{"num_hidden_layers": 11, "hidden_size": 320, "n_experts": 64, "experts_per_token": 4, "d_expert": 96, "d_shared_expert": 0, "hidden_act": "reglu", "moe_layers": [0, 1, 2, 3, 4, 5, 6, 7, 8, 9, 10], "router_score": "softmax", "normalize_top_k": false, "routed_scale": 5.83, "balance_loss": 0.00301, "balance_bias": false, "router_z_loss": 0.0001, "init_std_router": 0.0201, "lr_router": 0.00125, "vocab_size": 17832, "norm": "rmsnorm", "norm_eps": 1e-06, "tie_word_embeddings": false, "optimizer": "adam_variant", "learning_rate": 0.00113, "beta1": 0.9, "batch_tokens": 131072, "max_seq_len": 1024, "train_tokens": 1812000000, "max_steps": 13825, "dataset": "wikipedia_en"}
Below are experts of layer 6 (counted from 0) of a mixture-of-experts language model. Rows are named router (the router's row for the expert) and show model dimensions 160-319. Each number is 128 + 24 x the weight over its row's rms, rounded and kept within 0 to 255. Numbers have three digits each.
After each expert's rows: "comes after" lists some tokens at least twice as common just before its tokens as in all text; "gets" lists some tokens that make up at least twice as much of what it gets as of all text. This comes from a sample of Wikipedia text that the model never trained on. Tokens count by the router's weight.

# expert 62
router:117143099110142110094136138117096111141128128142137115190089136127123135150095162119119164100121100159147124176148154085096120115090149129161133120118106131144124129142123165157117103125139115147096142123129121130116149133081128144161140120102117150110151137119144142124143154117138157127144177145124128127097123157139086144142148107127135153109117112107107111135136111123100140161140153108134142126117136112107145136100108155127114097091107137182105165097097134125127142108093088
comes after: "\n", ")", " |  | ", "3", "4", "000"
gets: " |", "|", " |  |", "-", "\n", ") |"

# expert 58
router:118124114120122099089138118155119110160124089084140121157108152121127142179083120111115128106137134130130108129124133091074132116105133110135155111106104151168132166135128140174158108164165122108093139107088147165151137145128132159150135125139108153121140129106140172117143155156113155152112135120152131114122113132116134147117161109144117171097130104083134095143117105116100138135124126136108190127091114118119121126113095125110119125109122136167139133131140154099127137109125123
comes after: "\n", "-", "\n\n", "|", ";", "- C"
gets: "\n", "- F", "- C", "F", " f", "- M"

# expert 1
router:131125095129149103106148120118116128175119098127115125166118117165122126166097170131088172133106097143113106147171146078062159141101147157147145139152094129127152115133118138128137089152140086139071152118081106144117154161112129147140140130113158145081156185121149130115137114131142181132128122129145125148128092147147095127130183087139126141126106101137103134142119114149127139133136161086137139119107139133127169136108107119133098108130078159148135139102126134129130120098126130
comes after: " | ", "°N ", ":", ") | ", ".", "0"
gets: ".", "0", " | ", ":", "5", "3"

# expert 36
router:122160115116158082125154099109113110149099079124128145137134126141127139144094141098085171124110130175101098174111168077120130112099133137153146108090103141152129123143119147128139109154136133117112185110114110150146141124102128138130133104110132162101124171136116126098121140114117137107156122134136146107091125142182092126092146112157100155104132084109096123146148098129129132174137154128141155090113129123135169156128147098153146119082103149118123118119112185128129128137114104
comes after: ", ", " (", " in ", "–", " (born ", "1"
gets: "1", "2", " (", ", ", " in ", "–"

# expert 5
router:147113122098134090092145100078130141167116081135140130166101127164122111182113138121119148120098106134136102132130159084101151093118152151130156139141105124169112133144120117156117091149158094125115139153090102135130126139100152130174112121110147123087178132163168138138134125100119148115152121116171146171101148156164073130129152076120111143129105140126104114153152079128094132152136120111151145096132099124125168161109125140149130118102124150143114171126140146115124131122105116
comes after: "\n", "| ", " ", "1", "2", " |"
gets: "–", "| ", " | ", "\n", " ", ":"

# expert 51
router:141131116114114080092137115114096131161106126134167145140120145154095121143122135114101146102093113138111119141128154081081138106125121146121149122110094154178121121137108155153116106154150075141107140133115097125127158105120142137124132135122129146081172135146160163144129133096113139126143132111127142158091113130157097107109136084117113151107098112114096108178147135121134134155110146119129137096097111112112149140111128157138144134108111173145104165107102159145123137123093109
comes after: "0", "3", "6", "4", "1", "2"
gets: "–", " ", "-", " | ", "/", ", "

# expert 13
router:112154126115144073087154111105112124193112062119150149180116113150119141166114165135099154110110105156106105147156152092100171115101167152125139122124146134144144145145114149136132103131152118160076149139107116107137150133103140149127130124124134121111136161134156149120121133138146181141162128117144142148097113135160117173121161096134105145102109090119117114143106113120139132144155136126125142126105127095106152167109096135149105126110094163203126156098125118138144140126106128
comes after: " | ", ".", "–", "; ", ",", "1"
gets: "0", "3", "1", "4", "5", "6"

# expert 27
router:094118122128152097124165140116101121143122108082153125135146142113093119143104149130134134120138135124147108157142113089096139111092149122137132097108112148167131137131084117150139102129122136143086135131114097170131143172106108162172105103103093149120136129116122185140129169125140132158147163126120142095115106138119098147120152065144109148114118119091134128180132106109107125159141115164137171126087091120112107111085106109100139110143139169180119155143129128126100083152085121
comes after: "\n", "-", "\n\n", "- M", "- C", " (age "
gets: ":", " of", "=", " in", "- Genus", "- Location"

# expert 4
router:141137128100139081085145122127096126157129123141135134153123126135117128133107149125106157127101097151140115156139133084102153108113145146114145123132092141135143137160132157144138092159140103130124145126094100144142135117123146143144127114106146166090141139139151132107145116122123152130161130114129143138109151147161088114124168095110129163125108118109106101151145096129092148152143130119141151099102144116142162151101113146138114118112118148147116159108130146123109130093108126
comes after: "\n", " |", " |  |", "6", "0", "3"
gets: "| ", " | ", "\n", " ", "–", "; "

# expert 43
router:137155142112144086081140132117132126136121086119137137114126115148120129140070137093092148110098110159125095153128167094115149107090150143152158133110103126169112143152115129125157111169144112114122155125107118149119141131105131154125141100109145128090132159152130130123126135117137138102138143136138158127105101141192074105121152115163108155146132115113119137158139104123104148163156154124109161092105131129127157116126133112160106114087113175126122130128114167130100118129109099
comes after: ", ", " in ", " (", "\n", "| ", " "
gets: "1", "2", ", ", " in ", " (", " "

# expert 50
router:117155142123127077082142097115123112184114104134138127145124130138118148158113150100099135127094089123100122150130135107107170100086159141140150154102116134155145148134114135126140095140125105124131151105102094137124135141114140149144138134134115144096130157150148147104143123120113164131135122078114136143110085165157090143117197117132115147117110109134086132161130073121123143127170134111119144091100122124117149123128089110162106150111117162115136123113130118108125147117082122
comes after: " | ", "| ", " (", " ", "; ", ": "
gets: "1", "2", " | ", "3", "0", "4"

# expert 29
router:107151115132159068075145128107099141191112089123128142150116114174136119172115174133111137129113081142088150147133163121102159121108162155131127122142120141165151150175101149131145124133117121138112145133117106152133146154086129138121124126116115127104113142125134147103131122138139172138136132112114164141102124166177111151139166107126132152096109108146129125132119115124116174176134150115137156138113120126140168135122111160134111128093087145134078142114135117117130131113119131
comes after: " | ", "0", "; ", "1", "–", "2"
gets: " | ", "0", "; ", "1", "3", "2"

# expert 33
router:137154124119139097102141127101126123147108077114141140129126128146127128173081156106124167124109125147108085166149164102110151094101145146146146142129135123173127150132103128143151121137133129114120156135083112136125137132101138136144138110106138117095116160165140135104129134122146158098150150107145156139110097150199105127125169107140111126096117110114106126148146111132109136163153156126116141105094133150126166126122136109162149097091111160124144134118143146141118142115103095
comes after: ", ", " ", " in ", "| ", " | ", " ("
gets: "2", "1", "3", "4", "20", "5"

# expert 11
router:131179102120156100107128133098110140177128087093184132164115120151111168166113147108130165114124146141106084140166136084066162144111119120158134125113096128158114135124112131126124130149140132135123131113079110144153132135111134136146132134142108118099147151124135142137137147140124170137140150113138153117111131161143108148132142113129119123108128108126100111168111107132076131157125145126162143094115106108081129126096122132095125116133116154173138138115107165110140124126101132
comes after: "\n", ")", "-", ";", ": ", "2"
gets: "\n", "-", ")", " |", ";", " |  |"

# expert 10
router:121146099103148086087148141111133115203127118097119110145101120162106130146108150118093148140111102137126128165144133071098174137110125149147143105130087142153157133140115162119141110180144115142101146129122087134142144127119138162124148099125146120092162149146148140113134135126127141131130128128132141143115105128170111104117149086137125163147123108137110136138111108132125131151123156136137167086122118114112153153099116147150094124110097157140111143131096144155125121130120136
comes after: "0", "1", "% |", "3", " |", "4"
gets: " | ", " ", ", ", ") | ", "; ", "% | "

# expert 59
router:120151111122133124106141129119126126212127109107145111160137131147099151135095184125104143117113121146086123151172140101063151115124153159150110138101136115186133133128103149115131106148136108151067150100088081109112146121115117118117122117105146142092145162150140129118105123115164184119138126100125138136116088114138125097118167128123097113082117118135108128148146108143134129115146180126137151104082118113092162152115121117153114118123096164162139175107119146135132132117156128
comes after: ",", ".", " ", " | ", "5", " $"
gets: ".", ",", "000", "5", " million", "6"

# expert 31
router:118147112100160093111138122120128101149099095111155113177110143143129134166116156113112152105107110158118099167142155089064173137111140124149100155103109150122116146155097142142125105148135084123121133122105116152117142134089144145174134134125110137089155153139123149084123158123146158121159159109144149131097118148143106124127138121117137115119123113072133113150139100098108136150152147116143144112126118114118132141080111140152144099109099132191108149086119160131143131112121132
comes after: " |", ".", ")", "==", " |  |", "==="
gets: "\n", "\n\n", ".", "s.", "===", "=="

# expert 6
router:126135137072125109107148137118118094158124100119165098131125141115120149157115136107113104099118158148100074173147147142091120129099147145113113124102090142143125130125116117149134105135166120149085150118105131181160157120108121158165115105120111145116148161146151141135136152139140125117157146116150118117139095131144135095124165105156123135090134099073116106136127095119090136119150123130120134107130138120131111137088097153119146095098100121155120140111133154121119123098124101
comes after: "\n\n", ".", "==", "\n", "===", "==C"
gets: "\n\n", "C", "==", "M", "A", "S"

# expert 16
router:136109139083134127109163121114114106162108130132132111164132156121105124166093137118126150108110131138131101166130133120118133103079166160113128144110135135138135119139131127141140115154175105117117134122141122163145117101084128149183121142113125163108155174117152152107131148119122144108162122140134140149112120137157085103134158118155134117097134099091110106149157126095109140165141134136115126125117122122125146128101088111141132136099111128180113179099131144148112144106097092
comes after: "\n\n", "==", "===", " ==", "====", " ==="
gets: "==", "===", "\n\n", " ==", " ===", " ="

# expert 2
router:102142109122153079106170129102103135142095088120143143177117126164127113170124162102104153127097110148096144177153163093078110128109135158130137140099117130152130143166140143149131089123143113146098121125136126133103140134107141120146132132131100168110134133163153161117137144113147143128169156131115137108097128176169096164100138110116109131126129118120121123171127084107109130123159139115145157146108117116129131117128116164120134118114110152171108143107098117114090101108102106
comes after: "| ", "2", "1", "\n", "–", " | DF"
gets: " |", ".", "|", " | USA", ") |", ";"